Weights of a small mixture-of-experts language model, trained from scratch on English Wikipedia: 13 layers, 4 picks a token.
Below are experts of layer 3 (counted from 0) of a mixture-of-experts language model. Rows are named gate (a neuron's input weights, with its number), up (a neuron's input weights, with its number), down (a neuron's output weights, with its number) and show model dimensions 0-159. Each number is 500 + 40 x the weight over its row's rms, rounded and kept within 0 to 999. Numbers have three digits each.
Before each expert's rows: a language model's description of what the expert responds to; "comes after" lists some tokens at least twice as common just before its tokens as in all text. This comes from a sample of Wikipedia text that the model never trained on. Tokens count by the router's weight.

# expert 0
Sentence-final periods, paragraph breaks before headings, en dashes in season spans, and digit pieces inside coordinates like 62.8 or 49.8413.
comes after: ".", "1", "\n", " ", " in ", " to "
gate0:469494495521510405523469505445481570497509514455458468517468503543502544537537539421516454516571471456494498533534427536412513533490523507484551563499461483585484512504507414435483476426566551503491460522476518483490535460548472516527555412564458455479538603529509489549469470453446523539489523485504458563513485524452488517502534472547549488493495482526465532463559512529554528478469502487450499522464507527429495469408576503555465566552450516412519499489454447480523515491440545
up0:439431436496469479444534538566452494559500486506467479482487489492520515512452518476513477525502463434490524497536463555550504470499451498501493481554506540427498476450513533453515508433528532572436474536442540494500483465565468498551491432532482498520493464497505552523503401436453479591450546548484442577471493552508486512481514511533543441453502500560533475500429543501480427498523566501567575481449496507518488530468475515508484583539560613415443544502527491457501570531495515
down0:452510587494502485531467501514399496511549458501512423514489552471588447477451424542537495465522481449560465466480472441470539515499522525463487546459509542504503560504486496484524536496465449473441564553453470471563535531561545530466506483491557459480386426539472483464546504512547510583581501502584532525494543511483556442516493433515516521540514555506505508469453529449508515515498464510447463521592468552538532527539498493502493526445484526557491503383490502536463467532516477

# expert 55
First pieces after line breaks, headings or parentheses in lists of titles and years, such as The L-ast, 1-972, (1-998), few.
comes after: "\n\n", "| ", "\n", "–", ", ", " "
gate3:479546570443523510545523522481451496545452489491517450513474444553452499458444531510558476479546485521535577497456522532555545453569484470525473554562494488545493523502472509514478477483540488476538453485519431491557455421467414485457433471459497486475454495553540551495547490442556513460544443516513468518423484500565452555518511459530495538504436498466522540567474631474512485457477526476528508451515445557501542566534519501472515538498520549491483544438498477393502467579531468
up3:545465502454530525463545484470485482507472612460465498487460517549487493408487548549446422541505471516519456502523487490466482530450520482494506462515412597580534530545490521550576466487481433525467527535483422445556474542483581432538526493563450484486517429484502525464415443484475494468476487475494508457517487538543441537538516553543496481487488487477529503495501555511529490509438542506469564515539475476545490548495507440427532511485526532441466482535419532548469571521454415
down3:529487503462475549494468546474505501553473559467570468443506465507524542509425482534438453488514421495512537436543531470469502495549538508497535527434555470497479531468522487532471467567480488488488584563485498515533498534453477496401498557497505434433547455481524527460501555446596501540491572500498503553559458470489515435488482523502457512476542477439480430514508487499536519478439548531531553393531484464481545483438480497458525589529410481498464533537568525464486569460545530

# expert 25
Number pieces in coordinates, tables and track times, line breaks in infoboxes, and nationality or country words such as British, Spain, Japanese.
comes after: " | ", ",", "–", ".", ":", "′"
gate3:437511521428533518512493482494497449538416491472527497510513468568498533517492553491556522468528513522592563476448509523548524461536527501561509488559515473503485523562480535589477428483509535491530494527543492474566424388416485453457465510439460477486444524510466516503528534421607549505572492545485475523393452504543413503530530489554526487520467498477489515594464526474532471480483508490492553455486485533465503531477513509408560486502507485504506506470479447467513527585512499
up3:459496516516509515468521479451523486497488527479446490466438557466451430498499495557496483501457411489482497494512442524506505544462515480466465491507448562604448487522492530445546422418474436555568581546479443469564471497498502494538548517407525486518535491510475464457441449452536471490530515499523502525503451573529494541551481565491480480559582450468529556548569545565504484527448523511493488469561538523492498507533442530454505514504523476466505442540397485514467607516483472
down3:548483492491511530466466472464560471523516546439544497399564478470524523520471442510482552480553425551473508429582525512495515483506525542465525511426522462465508453463521405511457461545523490472491538466485505517555508518427452503488512518498504464471505455488514499506449497499585455518502586539538484558455472502560550451497519542481392556520577476511504558534560520485514523536478454451490520396495560506513523539531507515496526495512451438493469465492566581561512511430545426

# expert 4
Digit pieces inside numbers in tables and coordinates, like 84 in 84.97°W, 103, 1991–92, plus possessive 's after names.
comes after: " | ", ".", " ", "1", "–", "| "
gate3:490508463476525519493461489538484464521423453478496465469461455527438518496467500486571513468531493541546522463532570499512578435581543509509458531558482466504544510509484481536492466508503467492507500550529554525581504414457410491503405455470478522471494526547490469519554527452511556528582459495540446539437485484517414518500557516522522521530471468538489527530503562469551417468475501503509478553499497491537490553481483430397566540473496516480508516434499500396560525568543431
up3:484485474384519495478517502478507508499505532451476475499424489560520391471529585552477449576509483522522436467486442491509476542502504476480486483547464551574485584552523497494560482490553503553480533523469418448486456527475546439497549504471446506533581424500525507507411490462498450522448488466489496497528483550526459578514559565458512462500522479519502553554541611463486556509461486470508548490503502481475515500507497513461499519501506525427485469529403519544492602511503477
down3:544452559518467524494445513474548517527487512470521514475568471455471507537407518473435518439544453536485540498605555493439515489543491440492547519492523525487527477477540429502465488571453483542511589496412548478552479505443488552520577539492462430455489540557502534505485515450525468485493574491505508569468489481505509414506494522470477519463532452456440479529530467498555530486491531510495555480519494447524502499430460491461528584488370450534542455526548547505496516428513478

# expert 28
Line breaks, pipes and commas that close table cells or rows in sports results and election tables, plus some common words.
comes after: " |", "0", "\n", "2", " |  |", "1"
gate3:516494519493561497519496480446520474495428521464533470548502482523471540516542488478519517484528493478569515453491507496535552381534512524483430509528476420519483544536450488578422464540515548550560493542536485523555507413453437442483469450491489509472471562557494529482608484425527509457510464505536475531465505485512435513501561495483530490472450513491514604593487527457489482482510476482571515495484477518528507544518512520439586539505522546457502539445477481371480507539563474
up3:497504512483453516453522557464533527432491516451511458476458493556517446444466526552486483530462395504505558510501438529513496544486509462500528499546457595568455507543496526440584444469508452547489549520520482423520495472490554459533529560447483492496578415479529502495436501473526491491530527533453505442518511533516510536550532529473547473505508485397501540522503519505475496518434517524499526504550547546495477489501447459409523486468491481473519480461398537559416632506486471
down3:552484478480543544511465478476540465499484528465566474477508454454503516494473464442390442453548441508485502490585523465479477511558483502491569461470501518483485480496583473467499493560457511548448571549504533516534533493470483507458532497564490414509569435520518510581491530423591436548482601529512479549457471478517534400494495535532419599496539528540524456519526495529537519517465475516492471479487520435476532504441491489531524481531428449496519432510527536500547481445508503

# expert 22
Latin-style word beginnings like pr, dep, per, cons, plus digits, spaces and decimal points inside numbers and chemical names.
comes after: "3", "-", "4", "5", "6", "2"
gate0:517455530470522472509455477442465544495431488452488528542527488515486485575558475443512500559544491481491466498503441545449499580504494495540443552508494534600526440481496498400460498471531534539410481513461532557452559538495510452529578513602511486474574545479475448541454467497461563472527534522496519575469510535477491510494497447539551489474477479482435490446508500538543555542422479504443531463472496525461475465425564519530427537538439530451549465466489476495531501453467461
up0:483456455507486490424537568510476455584463442493456490509436524495482499448443504498569504542474502444483528456472509509560562537522462524489486482571485520426497432425500517501479499427532510554465480522491515425462526484596475508509515462555495505498545451536529532496431542540463443560511487492494430547495516568591497502523542457530510457420524466545464473512521496553539482512525541514497536513533449559536507495513497504501395560450565607436519511496526472464487498479469425
down0:460515610482454375552431494431437499473507497505548464539463499447523471524505441501515511481533441454521468539467441496447519497513488473529560503533536454531515544479546489493495494508492439429493508548486453456570558438530553512468503447466569443464445542501479487496550497533546508522608494492540492450495514552487500521521518441551519513542534513446491544481469518468500546587463509455457474527554450564521534523511519528440509496434516474565536529444550495547530478558458561

# expert 52
Line breaks ending table rows and infobox list lines, especially in election results, plus pipe cells, her and its.
comes after: "\n", " |", ")", " |  |", "% |", " |  |  |"
gate5:486520492531462548558491478497435503462560416482528508563487546521536450506439455516521520424453534475457532534434477495516490509451565529522558516442486477484443516575486489473495489388479454517548601568475525411476510458513521517546478482528440518536439516511489445464478427516518473489430518491544582530524501531504540498446475496514554553502455486516449405503486508487526563491550486532553549497573500542502545503463591489455484591532467478435496494547523503521529491525513500
up5:403530554557490501535440509493503454439475478514564528512478549515549443517453439538442441474494434434433520476447500468553507497511570550520551506430499492473533427559527532491525490565489510498489491562476448458476554461536530475428493509559530490494523544520484417526526515500546520490564544503502529482477515482471444496469506544486528475533458473514452458471566532487439487537535578536511535470555532528539466478534574487529535587478518521453491455426419561476509409501492532
down5:513497571497523508549457480485473550495460480499510556445514538462489430485519481499533515479467450482501461465509500451539498510503569549494527441512516494494489517549477448411549458515440418486557529532541593528443575516564493517478485531501500564520527552404496463537445465523533503520568570522409495506495557463427518514468515574592500486535446553526501506446455519465435485465539490442516546429455493514468493509474521462474486511548474463536538437471493512511510584582549456

# expert 3
First tokens after a line break, especially table-row cells and headings, such as "| E" in Event, "==", or capitalized name starts like "C" in Cambridge.
comes after: "\n", "\n\n", " |", ".", ")", "==="
gate0:433473559528525486502471468468531539462509472456528495494473470571496478548528486440571493506587413493451509545517448577485468614523498512517462518498515446551455480453476501476542478434578503558424502510473497515407496466499476501508512505558451531455525495507523514504564508455479499519564514506574559545510491541490490496485491478522555494465512504472399622433553492525497534561463473473456501487549459484530506503416531515524432531532499468429514492467480489505547559528491421
up0:502403533500491488453484503580492470592491459560496468479481536502546524447468418480508516538507490508442492515489556486521547530522501497478483441539492458436538419465496524445473498495521555569465517503540508478484492488551499449454467427509513508558494468519511576505460504513438453595511536507483513549500501570520496510497496543490497425470548486530501482442414492554495467460470520541467583473439451472478508520557505498470415569490553604399474477506560516488563495558458511
down0:428563584464491479540476538489418513472483505472502466550422474474487471456470437489459485433464510444516429483504498531509534530482478502500478559492477433489571521510468524510546477500500453462483533454486507435535549474529507545504493427436506386525487499476455499505524530531518503540547557452507537509459626484502587463521543511535572497535482535537524488534481462465511545583475483452507496468534468501553588534487556484523550477480464479542501488470471492579526445583520580

# expert 53
Two-digit numbers in tables, codes and measurements like VA-11 or 62 in, and plural endings such as pict-ures, tot-als.
comes after: " ", " | ", "2", " on ", ".", "′"
gate3:467579488422558503518473529460454411524442516502496524509499497576530541529487495520550544515486462496540574460484531522517540459555500533509523514503474413510498510528521508566465459554504582481556468561521490478562443411439454464466456478482445463481422571539539507505532491450509510524503482480531434523408505538512438501498516467492502550493504500500467558564467616440565447517469512518571477482511465487489480544509548475456563507545476487509498514449470468402506515559516473
up3:542484505425427513471523477508497487443530517472515500505445474508521423451538532531483451570485464553493532528554441485499469548476547460437450540507485549533488507558438470509556437497481435587502529550483474487509476503482537451537514450468469522513551495510468526515467466430457472483504507557477461505488546506530436513545460562440589494509525390525530521500555541459508574502398492441532508499566531495520514493539454476460548532461510530430525499492450482571515591432448483
down3:513511534501518508495459526504527523539476500494574462465541416472563521539414534508443523427498431479489499486580558460510514548539514471458575516462551501483488444469530551476482454572480488479497569514484488540516534490431477495455446511454450410487524464425519466526471498473545517463469550523555495563436462475572556421459461566531434528519581518453523476495532537574540506543517515510494502474476494436508539518508479488509547564461474436503534438545586465467519507488513448